Weights of a small mixture-of-experts language model, trained from scratch on English Wikipedia: a shared expert of 256 neurons.
Below are experts of layer 2 (counted from 0) of a mixture-of-experts language model. Rows are named router (the router's row for the expert) and show model dimensions 0-159. Each number is 128 + 32 x the weight over its row's rms, rounded and kept within 0 to 255. Numbers have three digits each.
Before each expert's rows: "comes after" lists some tokens at least twice as common just before its tokens as in all text. This comes from a sample of Wikipedia text that the model never trained on. Tokens count by the router's weight.

# expert 34
comes after: " ", "–", "1", "2", "9", "0"
router:147117118118098114167092154106142105167103143184076142186185102115102092126137156094072106143126086165086094131161198156153108119132151123156157174123176138124103158158124108184060116087148090155180131099177096140143096076147149156173151097181107125045165166086092102109141166153126147194133097150071089092093135111163146172126077102110105121150133124102091149148154140134097174076144155093150142092120140178180108111092102118164153162110075070153126123131100125114120069173146164

# expert 141
comes after: " B", " L", " D", "B", " G", " A"
router:128164157167137101229127112116139082152146174172147181119144111147146123168116180126112082129139093137071114076112147134082100075148078119159139149135139100130111172146084149112103146067106147152125137124161167107138137152178139120192224128148114119116140094147092092055160161105172224122141034119088116140088118156108133111118121107109152124144114133006099160149128137137104108113124130127118150124136142194149092115134104146117124131102064129152102094141116116158119123169176142

# expert 96
comes after: " \"", " (", ".", ".\n\n", "==", " S"
router:115118175151125080194082177094089101179124152226132131168185124060145103107120192110081116146129088126141100104136109130098070120100131175149153176123151117137066158098119143112065104103144081109192150124161081100190108104136145127144129065125088116095155145110064157154152143125084141108141139101143110169088099106113107197138168104120152144150081139071082165109133125139145188132170135116143146123174170161136109150102163108103130141116070086114152122132095157131122100192168129

# expert 39
comes after: " S", " T", " H", " s", " W", " t"
router:140146096105110128186116160133099112222147148197129205167157134091141138095129137089135122139116095121076111096161124169090058118158178154097105150142156121155150133131147174176128129128129051130133165116118174097121089155161073116167164133154113118054179101108098133129151120127151171122077137098054081121091142115107166207111090126119121112146128139130136212106109091117143166104188177114117119120122136152122136077110124100118147193161152080094120127105117140144140038165138141

# expert 61
comes after: " ", ".", ":", "2", "\n", "°"
router:130142140166154131129119148083115071156115126161085146117167139097165108095093159082106076165114119160066093087107141136150123107125133124138128126089157075140125178160182112163090092105113178127126126142169179129144099129187125150162152108147108122108169139101093074110119131128088151192141138094099138132103171117107131155098043121132109121080123132071079145144195123130114141131183141128156148121122155199153146139070115136193117217112067052099095152116116120165116043162127189

# expert 116
comes after: " S", " T", " D", " H", " L", " W"
router:125142094110117125195101156116075091179148153208123180145158146089120111101115158123108109106139079145152136113134114156105098113149152129100148162098181089159137114096119162183144102094121021159144158137113147105127095123140082127199205124170101150052154097147085108092171160114085206138128097103062103115096128098120164184126111130135122097162123167087132197165089099126139148112179142141111137127143127210131133120094080120098141141106114133098116108138116136089139089203127135

# expert 86
comes after: " (", " \"", " |", ".\n\n", "==", "\n\n"
router:154080121177117080191064124070094106173103106172102114145162107042125109078121175130125072162089132157126103082160141122111084134112118180161104193132148099146077147129160089093089161056107128128138126119196125092136107121135182164160129121125157161128124140131142074120149160152073182129145087083093097099155112140104155187142096097105190123131100156117118163126193143141133135099147154103110160123148120210182150141158099109109149098074105119182102149138124126115104094162171152

# expert 65
comes after: "|", "-", "\n\n", ".\n\n", "==", "\n"
router:128071100190112103170069127107103117169108082137104156102195098032091052110142149107140106159151111113098066127153185114150103081119111130155143183142132140129118151190120110138112171110142103167179177145133116080149150087115163130139173134172136145119157154152115112099141113154109196100126108125144136133115149114106187122126152122107157154108119170119079113219170139136101098112225124084182165075101125130162071101135124169152144110141148070158094137101115132092148107156128161

# expert 3
comes after: " L", " W", " H", " w", " t", " T"
router:119097121117104114167096155091097073103133120164117198155152140121099146105117164029126148089158067138097108071167138153120108138126164092143121129131146076105082121118111126176111117085094084162128153124125144148120112103181105186145188101160109122097133129165098125087188164139086183155148121113104045119050166066107193186102133143159173106132154164076109125187099119117146176154156163117163121108135154171136105135104078104120140127112102083095172125114139097107169090158158158

# expert 29
comes after: " ", " (", "1", "-", ":", "  "
router:163097133164073096133100184132135129115090142145101121151140115045142100159108161093088079169156112125076098153162221160133067072131115120157090130093114153104132127195140154155118142124181088133150148094168156100194116130119124173178190128177128092104100177101116102126106152122079153162118106127120134105129162114137145137122122053120141143099127152129110125150222088100105128117133196141138148060103146167154120130115088141150135186099144076120099142164088160104127055155167115

# expert 56
comes after: ",", " of", " in", " United", ":", " by"
router:096126137146055128166116142070125121183088132159085172135153106120153089124117171102154116153104118129078102116122171111131113124120139111152102136100154105111130200188118095145065166097167140185139153106166153157179139127135132148163187092184098118099157184104100083113142176131125142192104123102137129135079144151114107196118076132113130153160131166062067129138177137133103111070125150103131193128127175152143127113080116159183141157066077077119106174161117147141150062175129181

# expert 125
comes after: " ", "0", "2", "\n", "–", "1"
router:106143130128098103168087168099128116164114151164074167147198077072128090113123170089103122158135096137067085107155189150107101092117155091158130154111166150136109175178141118126072134071172119134163136085172147134173102070156137168168153101155118103070186168098130109098140131115137152186118111127091098109082142118128121186093099102108123152157111129084074140161154129141107159076179145109136148087113158176177094140095091120169148145150086047140109126145107151136136080177147194

# expert 75
comes after: " |", "-", " the", ",", " of", ":"
router:117125106138104139148089190040133089144164154175115152166174097130173115153129181120100049143122122169096080096151137115165036138132118188237103170084104081137126143104120099143096148057127108109143158122154099154111096117118187145113140097112105073123123156128140108104107109113149142143131080124122132120090138097108176166138130124121146117150087156072109170135147068119108119104171127072187193115136178110174131119114090111130160179136129111139144131138114110171124092172147197

# expert 50
comes after: ".", "0", " ", "9", "8", "7"
router:111117130149118084163113158083127132194123162144076156113125111069106086117131158065130114082081129150132121105131180148122119126094153102137148128100168075118112153158126130184081093093105112129161111060141145093103099107177136162167121080171112116074168149175101117058119141136050144181122108116072136107102158098118176153105125096095128141121134142113109147126137125137134164113156160119156186118108171193142116107061103129124131185148100026096144155136117193168125105163150216

# expert 99
comes after: " S", " M", " V", " P", " s", " F"
router:153091077086116130176096119123086122247139163209126166182188100087144120099117168085133129135130097121101123129148126114074086151126136149122123132100147083144114139126111133173116148100183004110159141117118118105131136115147109149162168123151102102045160119163092116127121125134124193119135122067046115122122112146119111203111105105119166141168110153128164164111105092131145156110163122151103126093137105224118132127096145079119149135140130119116122121149145152162148068184137146